From a checkpoint of a small mixture-of-experts model trained on Wikipedia: 11 layers, a softmax router.
Below are experts of layer 7 (counted from 0) of a mixture-of-experts language model. Rows are named router (the router's row for the expert) and show model dimensions 0-191. Each number is 128 + 32 x the weight over its row's rms, rounded and kept within 0 to 255. Numbers have three digits each.
After each expert's rows: a language model's description of what the expert responds to. This comes from a sample of Wikipedia text that the model never trained on.

# expert 62
router:108117066111089110142115114045163147187161104135153094128152110173109122159124068096145132199097081176083172129180094124092164136116151158127077163160152118109148128113098168147136154142115156120091119129162183079143195142107164095142113139162149150091145190150108120121151136196093127059126070128137106151092106114114170164163079147082159132075170192135113155120095161123153135111105090111114108120135131097085149072128044094151112128148103155178125169112102184124141067154101167148159123142075082109086142139141100112161140164138095126106143153123145073189154080083139100081
It responds to: Simple adjectives such as high, low, small and broad before a suffix like -est, -er, -ly, or in compounds.

# expert 16
router:080116171115066041181162144063171077111127117108108143158098061080158167159121115107110119175076132131132130186156139138125109115083134130113149135180116084158139087108094159105140113100097087128089189140193168105179137180100080139138135094104129095146119107109119166125062201136085134141167126144124188179105138130071113127155133171128106185139148129137098154083155119114150141163121083165144116180090169200155130088174191161108118194129123141119128102174135130170070129150103068188137168107151129097111109103150112168104092112167114102091124142122098157131143116137122103099
It responds to: Opening pieces of given names and surnames in credits, rosters and lists, such as Rob-, Christ-, Sam, William, Kenn-.

# expert 5
router:133112119156124094141140131093146109096124084178122124115138110161104123145124060148167155160104121153141105150094131092152122126164131152121196129149163097188153158127138183134174145118163181110130125125167135092094122089162185047046122099123171129032161126143099131163065171047170156138145138111114030141114085096190126100095136098108099126091141107139103105209131117100153090154151196110093134093161086126120145120112125075193156081159114154140137108116151095139103086192082159136136142097125139126195153150134107146144093074134091167148100076127124124129162124140118118103
It responds to: First pieces of split abstract words, especially before -ate/-airs/-igious, such as rel(igious), aff(airs), associ(ates), gradu(ate), est(ablished).

# expert 49
router:118117093172119073179097092092150093101179142073175103105158033182123096133121166164172129185069137130099115155133165139096166120082114085144087148121119142175129139126136125096153159163131118075119117126198132082088173130095140149111117132096172171120153145170134175136172159077152123152119144095158146132103120124175029137101174109125119154161210117102123154120135138122172140139117161129118171118093187167100110105081104087137137139149119165167148062107112136128116086219165127134119079172089102114148152070133100088130100146136146088167093130140081166101095120115156166112
It responds to: Capitalized words within names of institutions and places, such as National, University, County, Mount, Royal, District, House.

# expert 38
router:199126119170133167106127111083117127125111149127110077115084064119125105140146104096106149095093088162166102130174126132152148125140115083065121051107133204079154167116152126180087167109109125152099175153161174104160125142151149125107133132064119099155124156083133106149147129168107165144159158149131045111140153130109168093145131152178148185171137131162150121111131159126129125058088100113102114153081079076149203156108189172199101117136200062131114158090122098142151119148110120066110124146105062096153113094123125126117131102088109135097124166163131156228098121105144112128
It responds to: Common noun or verb stems that take a suffix next, such as record-s, appear-ances, term-inus, law-suit and play.

# expert 42
router:116138115106087135123088141151080099131154085147115135131127147144149081154183142142167166118083056121134173163130172111058188137080062152116106157098123166139118103181171096133137128137110130126127161121151147112116143139170086092181154150148119145124116090081110163073097175107123156103110097096121113128065144115096113060169154094120154132086197185168111115175098092154164122112153185120124123122108155141143098134000147093139157136162141083140078116119122117137102108069188099108087117139111128126147111070149181129159185105080171116123124226132154090111120145131142110097
It responds to: Words in film, TV and award contexts, such as Film, Award, Best, TV, and pieces like -levision, -rama in award titles.

# expert 15
router:161108061139128143118139170114126121186133102118110132175121087142139164132186167126173178153174149140045129085143123101141151135146228139119099114166176160133146148133175170153118090130104141175114146050132110113125137190071047143128129138098165112125136109174115114105127102108046156121118181142116176095134109162146095081106098128079088136173194111119108092117133165130089160054135187165139101131180106162093103180121134126140146111148172108150053129137102074129091103128129127097164101048077114120160112089099118157142135071097129149122129084129157090142135120148137099117
It responds to: Middle or initial stem pieces of long Latinate words, usually before -ation or -ated, such as Insp-ir-ation, nav-ig-able, Med-al, oper.

# expert 28
router:107123130128121142142129176121132129139136148052107089169117083135116048119222060075158093174108054107119153123110108152110143100138133117063112117111134148131121133169053143177138117081148131116066074133108139085124207125101153176141121114172124109123153154120131104129140105120147174153103147182197097118074145162076126106132159107095111173140170157105112111085159149062168178157181150165087112094138095138107110181117126083134202146125166068144149111149126172119120097143192100117135154079148133071116155128127107147162161112103158144205121157156134106084132145128124127160
It responds to: Opening stems of ordinary words, often after the or a, such as rest- in restoration, organ-, cult-, col-, and the nouns part and end.